{"n_layer": 11, "d_model": 160, "n_experts": 48, "experts_per_token": 2, "d_expert": 96, "d_shared_expert": 192, "activation": "clamped_swiglu", "moe_layers": [0, 1, 2, 3, 4, 5, 6, 7, 8, 9, 10], "router_score": "sigmoid", "normalize_top_k": false, "routed_scale": 1.41, "balance_loss": 0.000168, "balance_bias": true, "init_std_router": 0.0081, "lr_router": 0.00134, "vocab_size": 8648, "norm": "rmsnorm", "norm_eps": 1e-05, "tie_embeddings": false, "optimizer": "muon", "lr": 0.00704, "beta1": 0.95, "grad_clip": 0.5, "batch_tokens": [32768, 65536, 98304], "seq_len": 256, "train_tokens": 267800000, "steps": 4372, "dataset": "wikipedia_en"}
Below are experts of layer 3 (counted from 0) of a mixture-of-experts language model. Rows are named router (the router's row for the expert), gate (a neuron's input weights, with its number), up (a neuron's input weights, with its number) and show model dimensions 0-159. Each number is 500 + 25 x the weight over its row's rms, rounded and kept within 0 to 999. Numbers have three digits each.
After each expert's rows: a language model's description of what the expert responds to; "gets" lists some tokens that make up at least twice as much of what it gets as of all text. This comes from a sample of Wikipedia text that the model never trained on. Tokens count by the router's weight.

# expert 29
router:480545541503487487461480520523504529482507467466458459534483511520491508527483549505498488508499510451512507461553514515452513467503506484477447495496513515512525486498492514523516536445474459504475541533489485483501508543522534443495499540500510473510485501507476504508514496498465520509528475526488496505475501516510576480563513522497529511514528494510487495478471453511487463488513515508492548507526511487484492525481494491478505516504515542496518530537479425500519500479479493
gate2:444469522491469454509499553507505460467494513517481515495488488524482514471529481529503500478471450533534449498489513498500509494467531495546477498482517512493470521493522495526459496476439525467492500511521520531522505541529524506523522504485509464497445564502478466481507524488494477464481509472516480490481470529553528528519515517463506522522508513492480501520492455528501475532517496519492555505514448461489496530496494456521494499518491476470498530531481514508523488456512505
up2:474527506509500515474511473499515488490456500511522481509508513525479497518486488504487501489501484550479508464504503489452524485456538475518519508475473454532529533525493495490520525512524490494468493524542512507512545486502503516490548496452515523506581517533540487490505550523497497522538579529473529501539484484512503524540532491492472520506543516538511482517463495516487434460529490499482480500502477515488512515507475497540477500469534517504453460514530491514460508494505498
It responds to: Initials and list dashes
gets: ".", "-", "|", ")", "\"", "ly"

# expert 22
router:484476523507493521476503497464476494529523488482519454534499493507543440497527537475497487510485454487490511495529491503521514483501498461520490502493456464544471536514529500484523497471500495477453481495468501550529487539481524485517543560525504509544547503504476490492487462528479506561513480499465494525496497494512472528509498516496517523533535448462493489489477490474486528506490551465513539528489510522516480528517507481488516472475543494509525544531506499556510468504523534
gate3:507486486451489478486529446492508522554517502519527505555458512496490496502510505537526502542515499460510527499505511513495564476516499462495510532511487527488530486501503495510510474488490494485505530481503534496529511532490511479527479497501455530473499506514479517525496520537503449491508525447473470500509516469555492502485495528483474481520550538517471475494451492496472521451500492469525461485460499523491476487488454516499527506491511507495502526573470511552492526489556471
up3:506479515494436467490509485475462525539507515498481533527494521499552511494486532500496544516467528478524527488467510489503480465524488565511503477509467467550460513515515479526519476499449474507508499491494492518499531503496494494508475508525533501495515485529541484533508493522472484496484524474533520494502542536532454496498515461536480501504502514551457500465486502511504503524490493524497523486512545517515460566525514525506542498503496568519522463517499478482496526495444476
It responds to: Awards and function words
gets: " of", " the", " |", " and", " Award", "|"

# expert 38
router:478549555496461489487459487497469495500512481447469517516468480542543473493505493477487524494482482489500524521508499499507518461480551487514472491546465494543487513499462454531511499506484482510486493512492469477520446495477488471497526537471495470492494568482468493527525457526506501559518496479502519468511483483488522519514453519531502549496517461495469501500486493476488536533543513502510515493511497460508484483517508484481470489479544545490504501532523502517526486519551534
gate0:464487477496531494496463499509465527526513532489503507491474490533463470499488473495511504465543526425512508488479504502478502487485530517485501530462544481520489528517469482471548454526513506531457521530472511527476478528480480515496534523513525434508480513459490473529473471527497491479494476472500488505474475462467467506488535515501547527466521490499479499511556499523528491525534517508512523510502494515501511477518472555467500498450509545502527504470479508454499460482520482
up0:550516504504460515534466493518493534508477489531449502516492517496525482493456485509536454493511490493502549490492480544507518506499472502497501512533466480523494503512466493514517492482516488477540472535485460523512492508508510446515502445485490485521464473531519538493571498496558501496525512512492516503499479550477474530498479527545463500547493549490480558501498525486510520525480509486474523482456535496534539528512502528510505513478529506541474501494485481495537467500457489
It responds to: Career and action verbs
gets: " in", " to", " was", " the", " is", " made"

# expert 44
router:492516502517479525502510491536479521484510444513466510523477524527519479501510488455470544515494474515511540524530502505492506494509557492503468472556495519519483521518513461535525484488441453480485541501505473504503501519461479484545509536491536486488489547525519497546509451489493474499487506524514522482476510496492520549497512502499522521524505467517499470482486454512527541486538510517468503527541480499527502536518511481493502470488490500414491504535511449528529523496506530
gate2:460489540500535487501488500483497486488497514540527467502509475482491502483503475493486458506513474511523508491445441546573513482476519533515452477511463532515524500489507513488533453518488497525524474495521516534527502525519513460475490525508539515489488549479502465532480527501511476478520493501502475477472507525494547503475475523472507506521493513509526533486475470525478487514514505455498523512529470449510498523502484490476503501467452507506433476512529488461492490436526537
up2:497546485524493514454472485471493500471478500543509498444483536533523497506533506468538534506499494527498505463488516492487533481453540512521511497499506492539457499504519511515518526503495506475473492495499499478552528496518531526520517508467504498523536485523508494518500503469471508520530573502493494510534496465488494451526508493470429482505498529551489490518430489535457472488511508516494462513511509516469497509480498501538476472464540493518471519513500536531480472461477463
It responds to: Determiners and headings
gets: " the", " The", "==", "The", " a", " his"

# expert 15
router:464531508492507507512481492497449512501496490460510452522511494503486472501487479514445562513550438459517504493554486495464574477507544487468489506559515516529436483480522491508516501484514503494485510520465488520528494534537513480482536534470522488496487500484505479503543473478490449537482475512502497489495486489485507532519463500499512498499557506463504494509499507477525494500500465464491554530529495492519510530518493478526503502486519489494514534515481522494523530454530497
gate0:523485490469486488537479513482507530488502487492486564491438456498467496515500437545488518490543454495502531516480475530467542493486523501461463540542515532495479499513507503508533490459475504517516497535521510530474485488449486504524471503524525488476510501481510535491478474517493481497503479506519467517525526477474486524540482495509470503484524461491464513513518474551501449488517488501464538468493511474497489480474463540523513471487497518493503504516483487443484432490506477
up0:510515486510517480499489503547474494503478463525471471522474488521547504516480489494514508519536526492481518513460497524493483474483533482486493533482482450511501509512470500497496509493511496476491435499472485536518477501485491451507515507529501493546509499516508556483557468484545500471491496513539531523485446527489512519509467481567438528491466530485481512517530502501534527502483431462497495533486493541503503503563491527532498480515494498523473515490449516500530521512475503
It responds to: Opening quotes and prefixes
gets: " \"", " for", " un", "th", " re", " t"

# expert 2
router:508487505507505545455499501495504515502469512510441466518487478514535488497524514467480543513504478508497518503483479476462493482526535474524485463482494511494459500495504488483538562478475542506467540541520526531516501526467493452516483528497505476492535500491467526529487474479439493524526445513486491467506515473496527502490506512502519531524514522506527473438518514470504548504517515526506529517571467499516499536533521491521455498483505517523531514507507519497494449480539507
gate2:459490519503462464512525524530533473466480555523496492506510465500507482521494480509496528474471472520507492468518510515542526482480523507547497470493459485498484486470535536503513540497448508477513528481504510511520468529497532458509502509488587518457492532484455449529496497539485517454512490496507506479473458523513522517524490521471478473501515516543508523515530481489517501500509452485487532518547487466512495496491458491469482473491458487517504505504480482477489460452499491
up2:481532513513497519461512466484508485499432522520541493474501532556522504492499500491517490493529448533513518500503479538486508505495529497474512445494490510532491526523509539497487521544519482521492503499483478501548519511511512560473510466488464482481528531505547511495514522470507467461519570514471494482535494494511518533525483475522463500497527477525450456506517490472476469508496465496509441503459460517487489505526500535497492479483520481532504478552476527480486471499503477
It responds to: Mid-name word pieces
gets: "or", "im", "r", "il", "al", "m"

# expert 7
router:531532497558471518484540422525491485490493497515516503504448480521513466548490510471489465497514477472553500490546505524502493486467487478493509516546500507515465511489506518516553541496477495445513501535509512509503494509496517483499472476501579468513511506488485536498500497482463466484530488516481537522495497453494495531527507517515478521513513461535477505517486453497503524505541543509477529519507497501512521552517512512525503489460536501493510505557506464510526461499510484
gate0:482449476516491473556510513512485511498511552515509528487475462525485464546489507505483533473538476437501465479475494534483509524515507515490475516503449500531499498502439478464549500497490541488515517547492483523503488478463508492505518507519482504477483486475487492506477505511515484493502489493514504526494526513463492498556468512515517483424510544510502463494528480512499524510560492533480534514509512495498473496506483552562490526465469514491513554529479495491474486484515490
up0:479549535503466551525502469532504514507495494527512476520455475527496480529461491497500493461522514495473529480445504526518525475493499449487501526518523445505492481511443489490501550473487505502518489487478458510515458531518547453498519506485467502539511489547508525484513468483533506502506479484524522498508488520475516515498472487566478488514509522473503531481515488511537499512462506468519490505460467525523523494567507524535497521530497503510449500471465495482526526521480504
It responds to: Census connectors and coordinates
gets: " and", "/", ".", "″", " or", "°"

# expert 3
router:476551478479433509493507512501489557439451490471482468488498483541514495549476515504492504516489491503522510502556476491495509469496505522508493507529504475484458516490470509566498520455468463481485467486452474491494472480508519477510499470515521505513476498497516463507497494497465477545503501529489515540523537535516521517521522509486512503511513465498512474467432474471521498507509472483474541496531544503501500535492519525531522432506495543484503487509498471517525484486514497
gate0:511472487483489512526475521526481500504533534515505536509483484531479545499495484502476532499541498481513525507485475491490512504469532537467483522516504497550463486533450508488547439497500482491486491563469446551506475518440526497519528480497499502496510480499498489511507474503505503485512461499527483526491527478509482490553532538508533465463537510529487489519551490498511485514552525498522523466469490497542489501503480559492509517541477534498469509479525533475459506513491477
up0:536488488491468500542518510542464473533505495527482453509474458524538474560479503491500517479504522488487529487486496491508546495513517462508522527506500475536481492542433515506496470493536493487530480519488477541548465514498530455530483499510451544517498487535512551476529463522521503516527486516522490501516505527477501499511488499547466486527494555477500516489505543508506455517482456472493522494484496538519527553531473498520509494508503506503461510487472484471497489494540512
It responds to: Infobox list markers
gets: "-", ")", "|", " =", " He", "=="

# expert 31
router:505507516512472503428503521487495514508493499485505494533498507496489463514482532436446481472502483478485513503507512487487539489523521477498500483526484425528489552523513482501514530492497477460504523487502487500521509507513493495531525517484483506502487525478449529497519474525515495531520487532476494541547478501503515525500480505464516506531528469490499434506497476467482523499482499519444493543520524512511463532560533483537506487440509505520511516509449457536512528491534469
gate0:502459478527517531520493502518505491513534536482503531470475493494482496507487441526489497460531499496473491500478457511517513488506540498462498507504459497528453477494498517472538457515505510481473525546494479509458493527458487531478515509489511477513536476439481492552553450503476456507510491497514504508555522461510504517539477508495530487449498526507480505511559467512516508471534535488497529515506507490535498519504494528496474502481460503493521535490494517448492476454499461
up0:472481483497487513532497491524492525513487498514507469511456459558519495519459419477528494494515512484473537486471486510498505491491462484472530502527516459495468482543451507502480487509519512508528479508462443509516480509514487495505498486505437496533468452521476535466551461505545507505515501521513522530513486537515513527543479462546471487469489491461514534496512485534534495488496514478505537491488516539547507526511512548486509506497495502496469520496466496490551505500495514
It responds to: South Asian name pieces
gets: "ar", "an", "u", "i", "ay", "y"

# expert 26
router:518512536505513543448477465534465530512514485507460464522510480556508484531516520528474485513546504481514540517490469473484497459501487514531522469528494454511467494471484473515507489521502482478456552526536547508517477570506490477480486498500517501511493462514494517526518491482500519542527500516490504521516548500489505512513511549506485503492485460507489467476411513479510523534503494482484520511552484468517495487512515484485488484471468492444525482531475502495500494476509503
gate0:511478493509520492534482497515480497523503506462498519500496470496475523500500437524521512446530515446486513510492480477470507517452530531536451521541496513509487499533477485478534496505524508488462489528495517487485468507426454500511532511509525496539490485476510500506518466506477497508497491469520526506512508466501506482543489492548507463459535529464451486477580492521507506501554511484547532492510532515515496489484482536481496466462473541488529519489514523481478491471508502
up0:533484487527485491540553511522427508517460479519515468497483484497523479518473471507524482468516512479475553490470494556509531478492501493503485512524506465554435523535522462501518479512494494501495468506465498511513507496515475492500488472491471508510496508536484551494550489505545505523510471488532504517498460522473496512530480469548478481509474538468466535497502486519521503497459461482501496543456479524498562519501518535483506503477485510506453487506459504509507464500503501
It responds to: Years and historical names
gets: "1", " of", "8", "7", "2", "9"

# expert 9
router:496481516524479515492545469517488513470475451481483506502537515555543477532454510497483519499510522462531498505562443467523523482475495481476479518502480503522500529478541508501488549529538483447488558532507503541526505504477493481533532485489502485500542536477503500531501499518506477485512484510490538504523551484525532505529511493516500520510504477498484487473501511488534537505506512469449550543493552490498516483481526459490480457499486526518534502482454484518495491489487506
gate0:506462529496530473522474537499533525534534478521512544498470479509518498551479474525508508489506468460522487489502491518492541504450495511491488513511492506505488503501492519461532486494505504476511461561501466550466507526443539491512524501531515474518494465503467520490512442546513495482499516458527523505506538498461489508542542484517524487493558519479497480530551506496495522540528543495477523501475499532508517491505490519529529483488458516477497534505503525445503476486512463
up0:519521500513496521549504478510461493495452481471511478529472493502513493528485483470519527443480495516504545484482482533520565509491530494502504532545501495528501504519494492538485481495541509485477483514485472506523466500517509456483518505514448487521461470558530532460529463524542496489521508544509510500510487518480469531479479486550473526530510496485516534479513520495550520480485514466520510528464515513530501480563509496516505532498515542544452491491456520476509486497503514
It responds to: Geography, distance words
gets: " |", ";", " km", "%", " It", " m"

# expert 45
router:456494500530479501461491467496503533469478509518490485513521457503473490478477533484489492490518481503527506516570454463500530513465521524558498449501504485508480517491495480485550491473493500445508527506446477489545484516480524481490511513469488501507504522492475468502515495534486468508506477503474521488516471484501515504501495529520482544546483492485481470452454475427484520464517481485479538559514529491493521532513506506536484483475536538524522484528518499533495508514483523
gate0:481487496528509501541513489523488528545496517507490532507484520531490489534497511507513513466507491461504522477488462494495505477479515538482493571526497520532522518528464487487518480501539537518488526562510471527460487559444520492520516469482501462507469481484495488520533466497470507472498495445551496492497538466501485492507493531520465489491476506528514471519535475507508483458540499493506525500506524510519511487500500570525532468535459558521497536493456510483513493505513502
up0:463479499518474511515472464546462492560508476530482487515517488520554508543482489496526499465490491489473541466454477533494530468467528494494463522511506471519497509511478495519476456503503499484479439505472512480481467551535498445501506500483462529492512516505515510490535482499526479510505513490548483520528472528454517521506485504566451511491513524476470542510501496495556523509469509482520469509481512509515526499542530491485537499509505530511484500513472487515556500513493492
It responds to: As and institution nouns
gets: " as", " a", " its", " School", " an", " school"

# expert 42
router:470535481524489504494502503509523543467500502463484445529477501536548503529488517480470515510536505480538513502547462491510480485494488464526485504496474512496466522508525489528525510451482492478490481495459463502514505529511529479526524487456540493523496493491472558489494469533423496509506527509498539459484484504520506490510463487526507511503511525483484459486510548482497495533541499511506518534503514500522490484540559505481455458503490518486509550480525476523477456523544508
gate2:472494510519528476507507523535515512435489500543506520521523522504510487485460493533498510489502476515496483464473502499518475487445523488561442470504506464534505528491523523517520508487477522515516495519537482507522473534494490466537471509490543515482501519454524429518487533481511451485507508491526485479458509498489520510552498513518509491564520530537531513489491485499496483514549542477501537485542459448498497522489489519483486463490455489501488511501510509504514484451505490
up2:483535524510488512457478457493508541463434508529553477502484491551493536560525503495491473508486499516521516465500481508476460486497551512508496472484470508515488518471480519517458454514493488518483477552505509480519520487503532536490493510495500487500538473512509517504512507484497470520525536492482527527511484504510492510509486487485451475464508494490483500482460471495432473522529520462501464487505487536478489515510513529538454500477517502522467509508469501485483482415489462
It responds to: Initial and heading pieces
gets: "a", " that", " L", ":", " W", " S"

# expert 20
router:500497537551512543475516482507513525483505488484497521502462463518536514545525504475456507532515489466571503523516507472483482459504500526524464504486490550485458511484534478534513520514472483506482488499447506502524486506512515463495526511462533488529525518536492514497492485535472503529504465545442497515490512471507537521511518523499505535509504466495498480452506487480516510490533499522452513519542540437494497485507503503467507505479488543462498515538526460517494467468508518
gate0:505509512493510501545490477502459539503554535508525518499468472498526489527502485561515459499535495500492497498468480469438501506490487516466476496509471478539480496526480515464541453511496537551485499536462507511486497492461486466473484489528517443475481461490508514514512467478498507457527474491537509519510514451464501463529502462498482491453506475497517495512510464508517502523540509498468523507496495538506529490462507562514489490476455503524500540470482510465509471508502491
up0:498513488525489499475476493519446511510482482503514471502427433500521468513483481477490494482497522516472520468472507493527481488499498499490504506523452465505476501543463487509502479524561509522484472487456480511500473535530489471507503487520463533544504491494504533452572506492537471486533508487525499486511478536474494524520465468509462514488495565491468495514515530493535523478487452487482505486472470526508545553512495493505508507487508526539492529504472488503533532489474507
It responds to: Numbers in tables, chemistry
gets: ",", "5", "6", "3", "2", "1"

# expert 23
router:518529523499534511488465502546505519496501488487488511538476543515525535520528509496480520511516476515517534529546478511458511491540505485526483463524488493553479495520450504528516530493529531505503517570502471533514486524468501478548481524474499480525553487524428539542560479491493468516525479505500489508491517508513503508518490514482529520520508509499460475454499471481512507526522524485490475534510524485506527506509555457497504487440498516506511481482512496539487493465520493
gate2:436472519545497504523477521512498523451506503502505515483506483514476472503481484516486524478502461483499515477498504505507529540469514522566451495494495471526489485491498554502482495493470524512509489520515494504493470496483537472529507520474524485493500549469495446512506514527503468472502511448540451489503494526543546503516461500514502505547488508531510529462514421496488498534510539485490509471561490451501461527533502528504469475510477509490478491528498513522524477474493513
up2:480534479495501537443517456490498505469449515511482478482490511503485517532514474536505514502452458514502544461494500509473499492473550515532509424491488513565515516537475534527513459498495503506500475524525477507522517510548536509510506489466480482472506501522539481480486479499478477510523534506508470506527467507507504480524501513490456496487534496517497475496531462462469444508518505468473454524510484500490486470541517510513476466482519546545472500508506493488514487482527457
It responds to: Pieces after M
gets: "an", "on", "o", "il", "or", "ot"

# expert 0
router:478500499504500516445493470508511495499522494476518507501478502526508490493518523493494504499503480497504525546524512517498492479511495520514455489509515462515472531467532510523526518490482482516473541489487459517504450481457512507503517515524488474519460531500501515507492489510493495552515480509468511501516479486515534551535448523546485497565510514507471467501487460484531531477502475504436522515525508457540497538537529459504533512498464563477514530512489457517551473494470560
gate0:504440456495523502540490538490521523525497530476495529472468506496479511496466492529523535472550495460497481482474473473481491502537510532470523500565472472491456489512491488435514472469511471519506515550469490521480493563484504477488501499508486468524507480478532500547501487534514446476493487477512503502481545479493510503557504527471504500473498505507478487501548489550495503478535502511470516484498504483487515521486494542517527492481452499520476545484501533483526492495532509
up0:541539484484458506559498487541493511509511485534498491496447483496513500517460504443522488488525499490491551487447463494481482483511507464480517492522525473546499498522466497487475521504515496487510477512482465535504469483529502472520494479494457527565500487514505551493532487491574494493481526513504525475462491499465518510524480497520446519531506560476487490509493491489524523499495484480453462517489489526500505537549526517458506509471508507503487521501464476482528490468476504
It responds to: Clause-joining punctuation, conjunctions
gets: ",", " and", " that", " which", " but", " who"

# expert 28
router:500550517494526504501489517475493519496509501452510457523511470519483470530511499524502512553493465488492558515522492489491501490495564514498488488486483527515495564474504459498535501489512485503503488536468495502572486514476504466516507517509552467510489528518480505490536474470476528496485469471506525467525484516505547502511476553491497539533526487528493473471506528509486510467537485507468487480502515496506521514577538511500514474484527476490491535516532477531518497477540555
gate0:505499465517506471499499533537485553532476505540509535486502445504507544490468471535526545538532489481493484501495504489430515483486523495487470513487508502504482497519483530460564550506513481510514486503467461511489486541442489521522534487479486505526497509469486507523474478486491514458515496476521518521511507481469483495551500517525460485481492513502501506495490503531531448491550528483458510472494522499501478477501488558494473499498467555505530518491490482470503460498547501
up0:507488502545507529527524497533498493510491474499523475515504446503501493533486493478555502479524530493535498462484492503533507475488491522496520502537558457544499500486486505512471475510502503481537485531468488514488481516503500460495531462502443535523492494477476529513495488480530543485541536506504490494517515517481466512482459504526471512492483539465506517463503547482548500484489521492512493490461467510531510561564518524514502494505472527514439508531503501433532468505484487
It responds to: Auxiliary and main verbs
gets: " was", " is", " were", " are", " had", " In"

# expert 24
router:475524524524530520470511449490474501508499482507503521502505493513547500513508511479461498499504481479557548523485448487516508473475514463482481497503485513568500518499504468533513511503474491478471483537502510563503505559540551491493517504497512460495457493516514538550506481508473529497515454505528466538490516514494495507501484499524485509506500502526425497456488494464527536532526495483511545484477484474508487510545497442470533504503486506482511515517501493545511466471497516
gate0:465483502511526517530510504496496495494515514485496555521504472514482471523505434528546488463481480468489479517482515527481521479454505509466512549506457509577487536532448489527489487504521530533492478560498477493506477519442453507502538462495505502484499475494474523536478438486503489458492506471517465511500485468515512480540503518524494508458501523496502490509544499500503520494559506491508489473520520483499483484498463527513523506476489507506512527458511503491474458492539484
up0:488475525538487524517481489549486528499531502540510466511496483539528482543496523505496494493473497515470544510461483519501510501458511483450512514521519447532462500458433457468503457510501486486515463508472452525514476459500515493531514489490474530514502498537531531453515493521533531511504512514523527515512523521452507515516519476536456477524490538504487487467468500482509494543471494483490517491463513487475525503536483499478522501500473541521482539492455543498520492480503525
It responds to: Romance-language name pieces
gets: "z", "ac", "c", "l", "é", "g"

# expert 12
router:468498522557512521471512450473470533495498499490489466487478492497541487483494512483507486523508455480524487498522512507499531467532509488494486492504484493501497553443500506508511538458519473508486478512499439480520465506523552493488503548513568503563470543521493499507519473499488513509502434502478476508513513495532519556554510530503501528491501460480481508511505509471527542493520531460494547473496500494477460516528482462483519504495491504471518530502514478524513488457512509
gate3:480457499508532437496524438520509525549514527497514512534504511497517506458454478516501501464469478508520475507499513500476520459499490450511490518467552515504513468502512470535491490492480463484522548485492574476507486515476498479528509484488473513496501489557493452484462504520527496520497475465499496463506504473531476465527493494510489491460552525504454514511454527524512512468488499504475464489536520539518505519499522481491516479484515473488517491517515476503484490478564514
up3:514500470510471444476496455477485488504511490507515496509516532498568513492485553474530498470436457486506513470488518516454467500489473505461512444527494520536488460555490476505489473557469496507500456536449495491528481485490532503483490493503538487521520481544504505548506509509536488483499497489529494505512516534514488483535483461547464497493545500507489528479464477497517525536498504542522490510534524515489500541518545504503540491500490486496522508513515476496522482473489490
It responds to: Year digits, medal tables
gets: "0", "1", "5", "6", "8", "2"

# expert 33
router:494527522491487500511475437493467494488486520492484457491517499521506483504489514514480529466526504495522505505549430486484510479504498461525507504546522513482473522470550509512506476504521513480513488502514479485541504496498510452530537544483534452535485494501477482490527497507486474535473491506480531524478487485482513523521454492516507537480542506471493464470492500484555489503514485478501507513577512459512487526544548458538503488489480497507481526521468501527489492492573532
gate0:508474482515503486515465497542461534530502507497504514510472455522477475485482475533504524459523488464524489504481487510493529524511541499454509536487501512527492493502502526496539480481515453519502495542518457538523472537428511496502501480507493504488478489435486487507497502515530507490524458476487472533520499490497528513526509516551481451474523535534503479525553447522509484495542499456448513503501526503508500480486470546503494473452457517500510520495468509483499473541519508
up0:486491499514506538537498496525487521495485524530508502500478508485550503553495479504534501486526503509515536502498500535500526483510488447475466529571491477514487464529457506502521465529503524475479488516482477518486453533509488462485499528525474510506479446488512535506503473511581485498539477490544513532497497524458480547487505498504456504541507529478489502506505497485561490506481477462501525500502463538515501532559512481528524479544477509533504506526494522480531493473512504
It responds to: Quotation marks
gets: " \"", "\"", "'", "-", ",", ")"

# expert 5
router:507561497514476517530491463522480511480521521478497484493490482502557478503471561443499468490494439442473533510530484518483513480497500510510528503539451528514471499502489469514495509481526527466477503514513469495485487578516506470516503522515532465508497512521509464529494468513445486552514492533480485467511495499523545517518512482542505534544501490500507499517490516464488505486512511499462536493487481481495448522533512504525524474462503536518519524506512470515490492480528512
gate0:487517468511503484533481475488511487541499487488478524462470473513515511513516466546506474477514505508492459522466539458502508476486510486443531521521491486499485519521479506509570502531502515529493477551472446514451501523480494497523521505534523462538486449495458542549493444540495490472519529483498471484528502488479509509533523477513504482486524517514532481483532504497501512502503492489489532487487501490556513489484485515513507516464460522475505489500498546439475450490486468
up0:529485511501473517545505511510495497488507495535519454528458509485512482518468507536509490481503464499476525505482468518504531509526511506489503494565495457533499507521428489498535506513506516502497473532456477512514453529505501490505510466521463530544504494528515560501515494506566509518488489486489531503507520510474480545481472482531466540523510524469471506475501498529512495481503494485483534468451485509491520529517502475490535491516414534519476514541459513509518519461488494
It responds to: List separators, credit words
gets: "|", " |", ")", ";", " c", ":"

# expert 32
router:492524494521486514502535478484527540471484459488484462494504502511506466528496494445518489513526518483502483499505507499483554440498518498501497507483472537510477507522540505490532517487478441493454496525457527509491526483481474451494516495488520450503487505509476477537493481475495511536512478503480498506510518488488557469548504527541514521515535482499504493498483495474539546507550540500484530511526499447472476538511516468484529492505480536473463558487471457517517462486474477
gate0:521484495497448504523513499532484533516515530502493559459479509512487542524478490521519517494546512467508484549473511510466520484490509491487510487478454488536482534517557524501547478496541514525467530552515511516514489523458492499501501484500518468481525471458478485522532495504515498470494500501499473477469518507505470466505503498489527476488508529522535497509547494491521484483547543476496526495519511475534508479567496525544535537474449517486493545473471500455499468524492491
up0:477505494537501519514513520523470512543479490521476464524481483525545498519483470494493510481520513501474526492462448532506504492510492465482508530516494499535443475528432503480474485532475518474530501508511509553515455513510508474501509488516472474539500473541535537452483506486541469519491480522525518505508453500483504496469462468538444507476482531463463529528514540525513524504486488481518497496469521492518527514527500522539484475465472511545509509512484490483490516477555495
It responds to: Taxonomic and scientific names
gets: "'", " (", "ia", "-", "(", "uc"